Below are experts of layer 2 (counted from 0) of a mixture-of-experts language model. Rows are named router (the router's row for the expert), up (a neuron's input weights, with its number) and show model dimensions 192-255. Each number is 128 + 32 x the weight over its row's rms, rounded and kept within 0 to 255. Numbers have three digits each.
Before each expert's rows: "comes after" lists some tokens at least twice as common just before its tokens as in all text. This comes from a sample of Wikipedia text that the model never trained on. Tokens count by the router's weight.

# expert 3
comes after: "1", "2", ",", " in", " of", " of the"
router:086119167097110137135167131158161136126118110099164147102132158127148097176095183120117123145154106099157147112105118145096135135103122134147171080129104162137128142149110089067123159102143151
up0:141057094103127194136124058142121118168064150096116131079141185118116098146092081112193126110122145147054080101132125142093135147103091101107136109101065155176106173105114114102118115151106097
up1:126174119100106078106103124138167087164106110082152109078155152100128087113121136127142142118071099164117130119141104125100109108140109085099175162038109105080115155101105099106102141171070105
up2:118210134084177101117123115111136150124101144111153139139134132113099131166093132124108132143079092099082105121132143123185107087161122134134156137138100135155133091100130086094124156073122065
up3:105141148161067085152097151130057141160091234102119104127165137117154086082167148111191091084161099122129088107139133123151139117103105073132100122078103153136099168118079153113148081132092081
up4:096105132106118165110074084097104131134170126107109112103105125092185159124137153150086096102130136130167178105117127102125149095148145097128107076114153129152174142152159156136122139144132082
up5:163172094163146124079087093124147201105119083098119085143188120158106128147144146113114104224161120149123128083100175165180173174160150091104147129116171102096168086119129137136114122105151171
up6:147160121149059181175094091137103157135112161206150102119132141098131096130110141191083120136123131104086186150149179125170144180137156150159133071118162198116134068165109085147198128176188176
up7:137089068161093161151131157147134153138136107165102160142137123168136136096135167134178047125107131111138195132183050151115090191152075143178208229135091146088121129132112157152155124061155154
up8:094131097104128157141097135142190118048157155158131160106118159144120067142114169119122138115168128128117101135126192119120168113122127114137122144136088111157092145087175142132197196174136163
up9:098092156170103143191140122156182163147147159107126094064147150138137157115109115117098130128216101158125095161078145088113128108129105146145169167086087107126136105135086082076126124148114148
up10:170123149169154127112140170109131083131204119147153096127157101120125131109134105138137147112142109156178126037116119142140134158165106166047127153081101121166063149170098114135117128189134146
up11:189132104138137159098113103135141070199125074036158126104123147130089131138104142136084109103122126113150164152134094127070114112206109080152107121162152162130111173154201105109223167108125112
up12:166101143109161178157100151112100148086132173147113102106124146125133201143102133096167103146120096150141077128128123121153157175083119118109102146126149149091084168122151105129103163129164187
up13:138132128170129123117189149132142136116105124096155124047110172121130141107075106083183109149177108114144118145174115143211117152160139177184140051045193146161070074110152125144138200118162082
up14:072111162094106119124109155132120125124168166143146173147123137137062089119136143193099140116212118104138131152082161148118199131114116143120123167175100128143112109137130178103140181062136111
up15:136124135155152102136121166146086147146127097119101084093165104113148108176102206089068148148175133113141166151122123136130158095061068148187142140124119152148161151149114178100129105141155100
up16:094144147141084141126131126140144130097138148142145128072105153076157127144149110137126136169125112110124103180038162118094071153082135094135177142125069149071127141114136083140136150167139199
up17:120205151142137147115153116088134189093139209120080132184109199151128100123163148088132097132111087125125037150122128132146093135163140134121136183130049160125083120110130079090144111125140168
up18:102120124147080076117113097138023141103158164163124123160151088112083151073132096080116098166151188143082125200096105160137154200115165138125094104077121147096096136169176142136161143174092160
up19:090115147129116135136109167123123100092084144111074161092140125132193069126142133088089069094125088164088098103176077103112139115120122186155129073106071104140104172082102170156076088225100179
up20:133146102117116160108143133081141165099132176151103072114108141122186131148141117049139178097060152124085113128094037085168095150090133135123140161110097177109087187122116168155146072145143130
up21:132136145166144138135172108093129151166137060127155131158055211150145075114079136042135112139127145098085077145144070045149146118199099122107118120079102147108140163088172128138113133143090104
up22:119118091155130141138197120131104109119153168135102170212092134119127202087102180098124105119172128129150087167110104137117140105095049141149121143133082089125143175159137143158207137075136111
up23:129156202143103162097110114120115151105106195121081145087130131152149117103095139153153113112121101143115072126136160149132172134076109165117143145143170110141087096097136159112112071101088119
up24:116165125168138140130208143165104161103129138093226152129141122105155100207163119144115107131204062149112105085147157159126063170133111100159107059166133156122093102121085106130130130122157087
up25:131105167161145116121150136080093106102213188113090089145114130143140181097172131133099115134110174109158135173087184150064114149102094145143129128077152065164158124095090118127143081132163138
up26:151110153110158128144170137093108131073112146136085179142018134146134120131095171157141138178098141082147155176139176123148124126122094118134144090124064138122096106109148144066148120110103125
up27:147125113124164144147092157140116129110131229103143139128106120155133088162095144100125135150164138131092197170120100105101108121154176131113159136135153121202088155100161181133141135127083143
up28:111155151074167086082119067116108105131099126142121165088074138115136119140141130072074090050180133103075163122158137115158150121126149086135103122102134143091091139139118157183155122196099115
up29:197125106127167157081125112134096113113112134139156119142123125120098139087135118161147112202137134113102120139061150153116082084103114166149148106111107157105104130123109180138138177105093106
up30:138136111159088125087122141124096108124179099113111112137164128130111103124076128106108149162197148147093162122105118100136126179096104126106086116109130120120136160061130134115146113169125046
up31:148137165127122124128136082135131122100111111091167145149152135146104191081133123112119149113175141078131127155185133156147079101125133149141105123110161124107152177031156136155160132113170117
up32:099138075102126173127120074142134084122137076173126102090117113141125151140085157096072144128155145113197134156099178157067151181130091096095107065169119122102157162142112170094123170141126109
up33:171057148151088112133133125170153138174129146165125137117153125047118116165129107168169142147071119077118138077104115174120135154057120162147117112114184105117139053150151125134182135111184140
up34:134130166157086162073070115102139113082138135149111138103112190162173073118153137115180100159153175105111172132151156185160120092126094129123139145111055182128122150100150152065116083187167111
up35:128108090115122118141139087120067145116109141112111164059116144068110139193165136119134107201111107141092092126153158168193195089158112206105099056105096120132085138105174145146145113176149119
up36:127113167151089131129112152158121186176092122140111126105128189088171057116141174128128052172096124067105145117135080190134142101125115124124154129104113205110112116111141122062096130121127065
up37:103144169151113188105116104104076098138120142115134150095124160120155126155144117137182088167173115079116182106172111098180161089196105150119132157176113098128096164102141128113210116134158161
up38:062077127159125118143130060137098114126182176109118160107132145040134088153123159120141208085132112147147158118110154084138120157063135153116071104150122141104140095086126087100099173098148166
up39:106086136059109140118089129135158101158146106145090100085141140108104096088140140070174192131165102155117132158153082140130178104168169102082153146150139099138123168129159116099171096141138189
up40:090159096112088125161139143106144074137084142104135141136100117138102092157096125119159185099173130150133070132111099141085048112150133173066178107103124092110140129174122114127144105115163153
up41:095107183130153119096076123122056167163106141096130086178074189110166121051076153058121059171109126098089132135177107091134172157117152090201126135113126134167172129111065077057160097083102095
up42:113129154132094137186119108151092148116141153102099080156089138128133179141093109068105079130089106148126109146201153149139071100130146176137098095133144175096125094154133099078088162120147143
up43:137134107165088125076169156189078157105116127102021118117133109169129099080143160117188172093126131102092158162136138127135150134158125155123107158123073192128134182116123106106138102140154168
up44:071156152134121091059102120175111171091134085109137113102121163054158096062109142149127085152136062142131159117131085135126089146061130121138131103066093162117165141216150118151161124129159149
up45:136154098146129113153113115076130137154134082153103149154140154113100153202155095162173146109125107129122171101120119145110132123123073089191118139146085218118173149165078129177163153110049101
up46:146150115112127093149097110147199125102130127056099095137141138138076101120083159105081143172121118178121134146075107082109110109109128137166160097162127217195137207077137149184114107088074107
up47:117149139086153103133161110131149096110130000124166142128144148129118129152120118099155173185135112167091131138126083187142168189105134092204091114161092173129174104116116159127107120139093132
up48:123161132148090145102098073133091083094153127116082091099149116119125114138128106174166113167223101159176158140115128130128150091122098123143085133093143176107100128111094102138168139089129136
up49:149080095079174144123123144172112141171097137129096139179181101092134147096161136123093107022088111138111127074157101166160069114160158150137196171121172099142118155222149111154149086091170120
up50:129176146161146120202138152131153134134161142112108119100119118070135127120134083050110190134103022118116179130134137132117124107113108101119080144125089201124147124142155162057139141134106133
up51:103123151119117091110118116076111087092169179117013100133167128133102059134065152125101156107097117126176147146196123154076097171088083111140183122176122115163140171114125159081149104072092130
up52:115175137101134118139100118122026131101121186113129107133172164136098165111125105116147163187096094141118144128106105116132089190123172094117136136097103129066111137157120151143100195134119136
up53:156093154132092098084136084105172083139129113152110112119070199103099130112124133113110116136070186085127142098122099112062156150141115124092098133136203107136160141164042119115096124192124080
up54:071153146169115146109192090138146100144116137139091183144069128143089106130213110084117167158158092118112169116184114116092098140144125223091118125101102132077047147135143111106147092124095095
up55:061112135115099096132169132136107170096143123158128124114084125106202123137143111138126133121130139162149164116159126175053126168114155131133142042096140130147153084119090113081180105151060130
up56:143158143122048172128165137121119117154168080132045067106110109083066080105151170171144130150140151118159164124138137144103126130091106131128158175102105156145186167150127113062182103090132184
up57:104138123122166116141069118126126143081135148140107097227177142093139114149126084071099105165160094105055228180128138161121112103170059140142183099182148112119127147105133115120128073114141143
up58:075195130156140204102153134100117116122139118148128095040181125113180079128149161167155081089138186136146096062170125151174197130157099141118077133132168044108158130106132110106125086147096101
up59:132149158069164099116160109113102129159141122157108097070169151131155083140045104048112085120192077115117130078089081112151134140100098151133152123113116112170091127110108136099130146076145192
up60:180134161106131139102154129113108121147112135135079128107109135148114090194186142159116197115079109166142116121091090121112107108128163169134190147118112161113162160111136056106127113160206090
up61:095084158102155110146120146093112163145150132152106139146141161147130080159149140129083075151145156160130214132131146140105174127080138139129062151232155108158137142106212100133091153088124139
up62:133144094078096171175111098124149174209097132126161101118161095153098142081085113099103137137134126175129152099112113091144096118126120136092110115091164098095080137139116132100108113124044176
up63:150165183166156163138161131167194082162179108125077109061129140189176121118141166135182126113106130116146110081151144111114048095154112135043167129088139146154075163111134093124117126132166206
up64:146148120195111132159131118190108173137124110113183147128099156137112191095108100110161109126109184123097124122068149097141098117131096166136190193148152125126123105161106113165106124116103125
up65:098124159162190072138153122180167198117137127130103192119095120113152132163188165194112140146146100132112139161157103075154177030135156123114113108090158082150118121112076121127147151085118111
up66:084186114129120088105124121150086129145131146108082146157115159100162054113087150081072129100134098164125127145152111135159131113105145110165143081118150129149048136131140125126095168201193133

# expert 6
comes after: "\n", "0", ".", "3", "4", "6"
router:107170154102101098101129174138144103149080120114159146117150160090122080123161095114139099102137096125173125123113136117130112091118101148142089146139124104149116110165142148162108121103094134
up0:136148141103145122147147120076112134087141184139133128102126155079117137151144148116132178150190159172102210136148120133113171204166129036186135089100099082078116136094114143110100139086142101
up1:096095153098120175137125110108155132126069100109199168171147126142090133139143178168136170155089115132090092159140056103176080138132096113120063148129117109148143090064094116162138178142142139
up2:141116110120123164158103129190177096115103197113147140100095147091099135148138100109125045101097112096142129090103192098178123127134145130142115145105115177101080181158141107063167079151114113
up3:111109085185176091160142136145115171101105135143160147109157116108126138162147121106164083107104075091156118104135075144183087094159136115167112190159134122127121130114095165106146102081155123
up4:137138103115172150030116152121164156126126165127097195086146139194090086168108120146102131129120111169162116124128100133129071111138131148134115194178143129130126174043122144122094121120077121
up5:107103176040133186101169119139144114106140125153160151103106151080088140131213106098144162187098118111200133135117081137134074172098115115113107174120105184083140123148186111100158164096087127
up6:155097190138100116147121162120181122161126145142138149144094118075102138114122194123067159145120173131138110113175134171104100111172120119130168108110127162109050137138125102142147119110113119
up7:160148102116165134103105096106147047135113085090119150160156200145137083093140127102083100176041182138078129127147106119131096128161160084162077143084097137129139179150118103129128086129107166
up8:095137147095105137080162141122111141127125099095056147105087158127201056110156132063092112123126166122147103129160113072123127101092186201158096141112112174157079095136137111054114097090109163
up9:120136132142148129082164141145130153093087132147119084152158158063164136128152104099104181126167091172150150133132119197118136150141062180114164135203162135123120105091120167167129109125149122
up10:117083123055142116145165127066149143081144118107137178164121182139159130136124197128083161187117146091162127166094094117140127173179118174133090151151173150161157086084163103144063156101157099
up11:095134053137105121129099154131096135187087100174124165131162157137110118098120157082147132122115092109190096170127155118140181051114154136117113120145170117192174078158150211128127178134158150
up12:094151125212127137177062165164137118196141128110163120098117166179074090130130149132119077142107153123122172131115099106159126134119083113134139100142139098122134114115132148079164127177140050
up13:145136086119121115161150148180135115179114120156160142217147087108087083115124141174125140125111149161090119173111136127123138104152131129099145127130121111154097114101170198177130122081126109
up14:117195088122083130147115108155079129189153122100160146115092076177138113095106234103093119157171216177127134161164076108081158172099043168130097100127173142143080168047129128109126063164085148
up15:151095104104120070155119130142109117165132132126132176094136152105141107145161095179130181154069086157116051153103145155086123146131109126111065143116118136139154125109103117117148126149134149
up16:160156142133149045124149144155138154089096111129184181155161116152068157141108114130125110097121092144111156108092160102113112109216128057117183115105137126130147186109191154148124128077100129
up17:122142137120150069139136085119119112103066133189177134103084113166158164142119075119118073138157112125092109114122181142143112150166193126175121031062134116080100100120146133140067138165067112
up18:126136174122073150088130187215185144083117113148115061141120137105151104168117096106170200136161067135094134126159168113115181104125114142108143184164177083110075103172105088126139129144103132
up19:162115152065139169111130155119140054092096137160122144131116127166144134138168112144096119120163084162125176124151148118155067124158081096100146073122116092153160211091153079103115151182130155
up20:119084162157074081111183144127110137152132142125127141131182091090120137178100143119090149150145156117103118128129139194162114166084104104104129139131167151171113108143146142201161163130165129
up21:129178149155146111113173090134162132136128184110095138125092073131123181084149094045105114053161084166128163174128128138125125123112141156122154176141132117148126142116207100105129076144173168
up22:111125122136145000123032100146190197053088094110111149123136147178118103145167122134096143142110102197140104179120156105121124170125168124077103080078146145167159141092153085144206125120099168
up23:159096104089133136170135111151121199091109180121116157153107166167149082181097167142181070129177093127128164078154149157115066108100141113094103088107102165107153137076155162104122126113166184
up24:197101093142118134109153137084157195162116080109173147171086161172107103168164167100174057132142127073106088153133069124122095099049186156132090129080087115194138090117138115107145137108141137
up25:126106153090144124108121124136085161096136099125127172128104114164117157109103184109124146147186144077109115096095114122146095143144145113191089158144129155152176060146040163108139088121132150
up26:098098127103128146063199085130090140124173108095127076182127135162108148083150157111140155121217117057139104092196189083151114146124102121099182153130111108105143137114141108128094170107158126
up27:182092176085183111189158089079112106111147141087169146064122143194115087088178156147120129079116121122122100082137113078139131172125106119215165111100104179104094102122130152107139067096105133
up28:110163154129119116118172128070119151136145169164170096136117147093135130095129107105129142217148137127174190110151145165084106106122128087094096141120103202190178129141157143082164167085115146
up29:080177119152090067135126141148120152157163156143067134134165085154150113053155103123111118167111127149166155094140134116109125196162105100124099191110139119102160099127132083136104149047173137
up30:105113169102091157137148110147123173121135133127100157064148099141083080147095060048181093088110109124091111143138102158091131132111202149131050114059090133139136117125111147153117171133142136
up31:154171122100179057147138157160138158165118110065139151128137126072110144147187115125131087092104135078124164120131150181089100095142154126163171153095147081117142088170190173133111103087181141
up32:162131072104114122127127081119119094138104146159155123103096103050130141141124171173152075053103118077123089096117155113127072133135152127165135122122117117094107106140171106131102132159111133
up33:098129098119095103130084160109164099192130084111086159115116123133118131116152164164125099140099109124140129109082131125167158153123100130145135139117116121119128086130122105183148111191125214
up34:102129179097110108150155157126111096122136071121148114116130111184106133081159170195106176144104158133137164144101112120125114104134107109133085151133147135107152086162109114101136096121111104
up35:137129144150070120127132151123126133086101126124142104126148117078102128072061184161135167133152110158057148123123135156151146207114107111110109126152128128115158134130148142149150124154124112
up36:100183115137127092106146187127124146159148117146095159108118119110164137115093116150100128164101174137076104166216108097171124094120084147137092138110125121110121155095163141148148146131144132
up37:085166066154138117198140108118127106124131135104181110125103125122106115148106196121109168112117114112165061105145091176162069137106117128097124111163115118130167124142167121171111148117120133
up38:135161173095124123045154172173157151150143113108132117082103167113108078135090118098092098153160114096107074153104093129139207179129147165178136117177033183116151117070109121110124115098141132
up39:141087156096140069120134127132121141107149150144138245107184173162115055149164135165115141158122121111131132102148120165128160090108115159113124195103105086150136104146076154165144127079137091
up40:090139161146160084185085105099089187057164087087121142101146150133191164143095110128149147092087146130121154127146101119094110097102175088104086170127136107162118145098138204165134106149133158
up41:098119096111106171141080170172125051124081036110120149123137142163159107127183146101112164159126161150150188109137090096104140144113116079155128141130112130118141125153111089140215038100084138
up42:118094090150194115129113131139142126143122040071098095142158145088115148179067145138146109135141135102131118113075105123143068121185182093136136117127146136091114121133123148117113143124148080
up43:188123163144131143117132162125088086087177161078142084138062125131046133177162156097151082149084135161153140129124151122138067129167141112077086163129095152146126141108060113122143094142091086
up44:160071139140128119136107106111054125092139120124151142156159180132127135142176184140116101137122089136149137133122186125154075093116108132197087155154173178177152102122113179123147139123114111
up45:065096117099134103126141156125184181114091157079102203116043107072031123161124154158151109143137114137145105093184147107177111112123165159171133133113129157145139176088081145144129118152186089
up46:138189129074090134089115131164101138148109075197078124150137180130108103078158111177124122118166093061147161156130124115136130144128161125122140125114178118124155138129138112116104112122124146
up47:130107138124149142153110139105124183113199120073126162110143115163163128128108197130188166103130084132121078113116142130131134146187134088092136127124086100107167089122150108136167126123189099
up48:066195189134120112120142148163131119155127116107116138134150115073065115101201123116124136133166128179179123114167152079145144105046089116104161114155151090169092093098144165147151131124093113
up49:122108118117090062124140071127157152189112138121118108123117111127120157177147134169136122115140142171162190127124147148087160108158180112130184103149170199171097126137181121145114119060126173
up50:116179136149092136134129086118170148170117134194135169079171114142078139104160127085101085103087137183129135122112111121073143104116157113206082130161119130083163144166122079163090131143119076
up51:126159116124105134087140169150190104150123076125101141102107096130093075141169156176149169123178108073173073142166122183118119094097098094187129181149152152144102116115141097141126102103124116
up52:187118168134106072122159130183160107175154136182174160063095125116182153122166177110166140118129173177123107145122163115107084135126134175106162076113166161141050063136134127161210094115120149
up53:127206106134144145140053115129142062109150049150107151135075156081084138136142144173122120126194128143153139131087147109108110094163143112131178133155109071091133139100183148188110113092128124
up54:100129166114094144157162157115125100095113171119109160172084111121202153089170103153127108151114133190091191126088128144087126147145061145122071076104158124072115130136140176156134068132125086
up55:154160121106110057123037137099132108152129179140134136154156118113104120112115085178110110127141090121125071142097129117128107102173184108137046109097102141158117154103148042169139099069129132
up56:154137139124094049120109176170155134151103139086176041144171145017122128128111098113086070103071113168124139121219124134135157099168147132089171126137152139124139094126179146094109122112177118
up57:099078071113154112145075113115137108170093108108152132088121146089123117144133113120144152121052093127148185136102169131118113091078102122098133086119091142118129141156115162098141135123132137
up58:110135142072040135110154165135177109149115106150067152144153115114140110118172105155113188196100090175119125114182136166179096137123116111135145172154134150147045155138129123100140140150153126
up59:173096189096158133162174137141154109142133147072113188192122169200165076159097194140155150162096185128141127118090135104116079118075077145127164180098148116101063117156163108119127124140108074
up60:141083101159142124113126102113169126116155124118168137134163141138173087127108162163168135122106130181095098164140123099113167122106115134144156080150137101141119105106076138104084144095065113
up61:097101151149118119166122201094196125105097138170124132145091152153131160214156132112154114144104090078152115114142124105131119153186132137045109109184138081147110183111219118075144116138174120
up62:128139128147095148125129129116087114091106170131145198141161186093093125105124114086079089166132125116144164135133152135157073174104118119094113174135115117137152170088113130139158092110091146
up63:154081145033136139119129121101149150130113127161168112093121176099106185163104151168141105109082149166157108148123098116080186140119150132073139142117156096115129120127195190161089147133111147
up64:140140183087123164158143102090139188133131150130170135109062198110146117149146138144139119063104045144141116097162122167093159139132128145094091131154121089126132147137165181099065133095144150
up65:131056151119135054076143142110133149169166125109090115118140113116095133132097116144082113162164160077169133098131111122079117114187098029128179111187109078109135135181220109162167077146129120
up66:162142159145114115085174113137112096123143130154139127145114110119134144099095169110120088160183156142149159110129156159113133131112117106100144117141134154103148124167133157142116124074078125

# expert 5
comes after: " | ", "1", "2", "–", " ", "| "
router:111135116168152110099124110189113160117117119120121107111149183112154137133100135159109081168103105134167152062211152071113124165168116121163123129111144154146117169111109109077103173130138168
up0:108088159103165139107130116119132135168114140101160159114144140115181117118051095130154108159118183131124127129095123097165071130114148064174097123117081137165067081124111100070143145104086134
up1:089154122130093135154102174121165068136129116101096113186119094086071102129143130075118125135129097145126207103116079143090149085157158096137132153102203133072082158128202134129167130102131223
up2:087107084128101173109136134142088114144138072165124129158178132109113150145070135108140137165090123116149131105137112151147159165123104077133124167093068134102190144158107122146151136176098092
up3:094099092119104123153158147141075198112078114116157099111114150152142127141153120132138178148122091200129120090165163130120083108121112128117115134101142205052153142151144114148179125135091136
up4:140113120152156153105181155172193139126124095124077174139173122061153134148142178132104099133094141147093110114155110123132141170129129117125082113149151083091091091157160117077127146145168107
up5:172118175117081136141129140120148127140192148150160164154159236144108129151101116142132145108141168167128158141184114173142117131132142119065082142131135135144096181129157146105095138147097159
up6:192106200112140149133071186177122080134147104123087177137132180117095143145157139127101139122098131119155152124134118055102128115147130141151156179154099086155086114123108135162177093090040048
up7:119194112134158157167096117133151090125136135143157149117147101134134052119112216140144134178134093139170103163130142110121107167157112137080133128152143134119094123180099110174181123104145107
up8:122056069164202184118181143100175104100122189142159140121112110129144164076128164142130150117095098164166103108134160128104100181060143071133118126088142119126130192134132127162069192125170152
up9:115141114152108173196129113112168184120152208118085120152140178101175094118108073121075184116058121123104144175088132157095142119124142119134106117155122100139163105037092095098126118155113118
up10:108152078163135110132088133142124150102135140116120097069157139103119142114106118104081191114073098064107105114093103122131151104207094104192155100094137109120081121160130090117133124103146154
up11:141153089145115127134147116123152110099124147148136044122143149073128090070153158122103149133141139173117165103105135155113150074096079149147151176130086115132157090125139121138089108095097124
up12:054133135130061121168130106170152163147130136191086161125115170156177171155083092080129154149099170141093100133218215094130120166090092129166130067166093150075162137103180151146139090119148122
up13:145093161143088094143126147090052094115145149089096140067129143064151091093135168135094162135141112100164141094139223148090120217130091118150105075190095134145142173133141088066108138102165154
up14:151104135110108087137088148140074114100144083128171172028110137137119117153065165203124133154054109089146105114105134138071089096118129057108050097142144138111157121146125142156147100143198073
up15:133096128127104118146129183118077122177106123125154061100112088129116103161151158169146171106123144110109123088105124231122155114178084145086212144126136086070126144125082139132203166088117147
up16:171112123132147122110183117112126090129112164144141205137206102105130120176128109181134213189110120113121132102138097150142109108154194073159120084122096121169178129138112114135142161172156113
up17:142146075111078150129101091165118122162158157047079081110147126071118127082136167123127111155093161161121183080143100122123183128124123101075060131117152135145152094086113153086207157202147232
up18:112160112136062124135127131132134079138113091118118052112171094134154104103103136108124128102129117142162134109112118110170106176105113099098106098128142154094109101121110083092118186126174167
up19:127121151128109081096060108166146104124082095129139158109139133095141114087139189146149142122159116109148146175096109099139130129120126093121183195092113134094128149131179144153139067138118156
up20:175039099159128143158160119098051107119171144119182133142116161120115138105107106139116137127115125153161102186100174104160069076165112114123132156131152148110129107128144117146172136128151124
up21:164190118106111089091107131117116127080140130067131131109123104174117140139088137185118082127099143091129096117169109118077065140109114128085124084146143091146127154122159108151133146111167136
up22:117080117103154165110101138092144115080117111141115125082147113182077149176090057151139099126171126152078120110151076119161143128088135149154118157174146112110122190175131187147190136156136083
up23:086127151124123181152121111167170102099138108127110197111075115150162146097148158190136151127121120081124156083097160103203111168098117081109137125121117148114126189124133122105190161139128045
up24:142139151173148050163085098145158136116182104134115166183146099171093084106137130084120147076185127116116143105142165116168157146113133094099108124123109107133124122123116153138124117165082116
up25:113146096140130088076163112199138157080093174104139137135097123154151117158064131136085123181141170063125113147131185133145178120096130148162087140116136058125157136146086142095128138130138182
up26:146161146200167136141151098123167105132146128134124134108120094136142154153110138100126133108095153134133137121155133133129223080136154126127133112101181146112210073125102104094118188109129108
up27:122107150108151154109089144156133144093122056134167160169128138119124131130124114064142088136125094167122096171172122092176149111158144147126097050167164143077113136077106117116136088126113160
up28:096131172154096115149174124117111145111188103067141061159137113101158137134141145132056111126158110191099090093172091147105146110135091152112106154142162201154100144135093141119080138117119128
up29:067164163096088138111120132147095056151061168165114168131092133100123100153151110168097133106152129062114116209156132134149129101131137127167137162142103137118120162119114186165155136128136104
up30:133141158146114069141112147125106130114062178080142115142144151071144070125099100203117126179095114119150212130113134147129113128155120175147095126153131151151139083114113139129130113170093155
up31:042141130141131101139101184129152143113127146141109091054114174195104129120164190115126122101101076157127147175144120114079120069149162169157138122130105118153159104090138122210157144102175158
up32:098093128124104126162153124140104169117131183141152155138062121175154150137168122114111130121136131100120128155179112142142138126130141129133155169125173129095129114152129130142117140188127128
up33:116141189101118116153063136110156133074136154150132115130171161156095087159113119093161108058119116152156175114154094133122123193115077138135089069111104117163100171082150117165178084117036166
up34:051173187132167066139096154092085123132123171114104112062142142105141043116134128132096159098177171188112052115130130131143125150097124152156095153135116093170136138111121114141098146106161169
up35:146183126124166158103139137135162135118117090165190130148155186092164059137161103201118124155139098131112122117207140110092124125135104126123138172102119141129162185101086135180130146181125128
up36:159118142181119155112151141130126154112106109116178177094127125142097140109175153162171152151115127154170135136086101131109139145136170120131109107115166222108144090154082146121122044098085055
up37:076143170131160096185127171178129127173099146141135119148136114070152087160142107102097125168079124094109123101166070083132160144127101090088123145223159124124050147129172127063108144182149135
up38:109093135152113137205167115151148115168165144119152111144147128129146153167179154137162124166112149120157097127156100158104158133144112145133123084139150096133146160163191078122203126125197132
up39:143160060154157114165149148160124116175127117126132115077181088143089050072116163135117132154107219091154076117184067150113084101142099112149150165159125159149120149107144094108134159096147109
up40:100120142159112127122130153143148170115139136108120078093129135128120144113160175101131175103088115147109096076160091115036137081125150153083141165187125118169138149135146105134114151161157115
up41:155167170142129130151162091096122199143168152099108080143153163105154109132166117125115117073089127131121130101137096105117100122154131122157167140086116202144115110081145123090131163133090149
up42:136109123127176160191099119107138141139129068092153123092095057092136180115115182140085129113156137053161099111086142099197103186104125051126200176120130069088131131143094094181047149107127183
up43:133162117187182198124141108173133133135186139126156162172126154121089068137085140094123150175164127128168132094174165099160068111134106134132116137147106092126155140108098189089171155135097150
up44:085130110105153170123131110128134154114151124084113152107160132121182173127120137083166155154114174104084123146078163064107150081075137145125080145084085162112143153146083052119138146159143116
up45:110122118134125152133086074131130114118157138054110142134090133134095141122118118185100161132079078174122073128094158097059193126171150114140093073078125155128144166109120189160095176081121128
up46:122121112137110103126131131123111090144117152160079089132173117122164108183144173097136184161096131141148119103124173201107110175159119124142128150109084125075059063148129201155118212091113125
up47:160149104191155071159111138129082118162159137111088117092111090209129154082080212090087112152131191160131117109152125138169126140138099102124223179126148178129112102113118135111134117130159109
up48:141128218116092138139138141115086139131191159139121114080109157135112105139185172154113105142205150139174137117078126145141167115036114170111097111136129103128178091130089129145124109132182144
up49:161134066113078047188100122125159158117133126059064133138111098115161096141090197123091103113150136128113134097106130172123138145145153144129178128178154075126166102140102146170100104133154145
up50:158174117085090141168060110174153151118107118117119148056068105153173076100165114144139093182143109126123069124150146109147166149130111100125111140148178155158128131136158167193093121166139112
up51:056136110146095166198119151116121097102087134097127109126115115145121126164116140152163225073132067166114133159150105132116123123161179177141095099147084104134086120098129137149186100085143123
up52:173103155137091140169112144121139100138171153137141164136089148089124188137182153185172118104196143163129151128143120145088052138180132115135147121073144125132211108160103112147134093062112107
up53:122136085070121118127095104052120151129101129143128175126106164107092112160148130134133124151083153094137135091127100150113155126135133121078115170116169146134148072173106135186126119132097199
up54:089091138089161092104129067176059086109102178059133156058096145040118102173155111142155131161077173105101137121107170127142127131120151151117139130123138136129158143107109097058179134166119124
up55:100092106160136139119070110126067137127107091121119203103149134142087116142116176070159088130155124181112148070110105161116066207120086085183126133132112163094055100153154115060100140169123118
up56:111166108153083124140102128122073157153167142065104133121177101163082035127142145115086127127143099143119123104170097193097130155121172096121163086119107092118166173120105105144130140141115147
up57:141126104202177139168123155108091144104147176116162135114173085149120128088177194163133098177138085139144134140109147096173104135168124102064184154145163103111119131133122106153143100138137142
up58:138096196160109144061135112125146134106110128113094164090106165118125134104093090119138087111132132128094055096113119076145150150148130157170115178122176078156106104108124131158118134131119172
up59:180103080122151099143088060091114110142159091149104140077150112122059151144106177102128163145105106196089103108150158137122164147131128139055138125103115140123136169096131138158100139119151136
up60:186148102167135150145115175087119142120130163160102144113199133181120099121063148147132035120156178121125097115150090079112127110148136124116051120130135118159118122115154113098162107099111096
up61:105126075109076088062120137177074152152135044077133157135134114142089164176146086119124112198075105074159110119130107111089104141114164090107121154037106114091136184131140079151127099125139109
up62:112095155119122146176059116117177118164202076111118160086082087158106079050094167134127097165059124117127118082180161087157129161101140120087172151091121108113192103171164135149144146105144126
up63:111131174151099106091158094109151125174148166112132111136104137116157108122196122145112096137148119083130158129131117116157066187104189150106115072168114143161119176171153129081146141143120152
up64:159117169147125146121156150153105094132202185118116160149077139081118130135148162126129139185162092124167122103125075139099084150098066191145126119140180125158144159151095137129154099110125085
up65:141069053140072117099093143136110149115104160062077113112129109155111150150089176079181122022145103157067101137120137086141140135153155109084152154141134084111065116140185100137157129131207087
up66:097125090086100144145100068125200091161138127077154142154081107131125113157135188080150121151096155055142102144087172070181139105180169089146228108118166168119133139138149147137221044156160113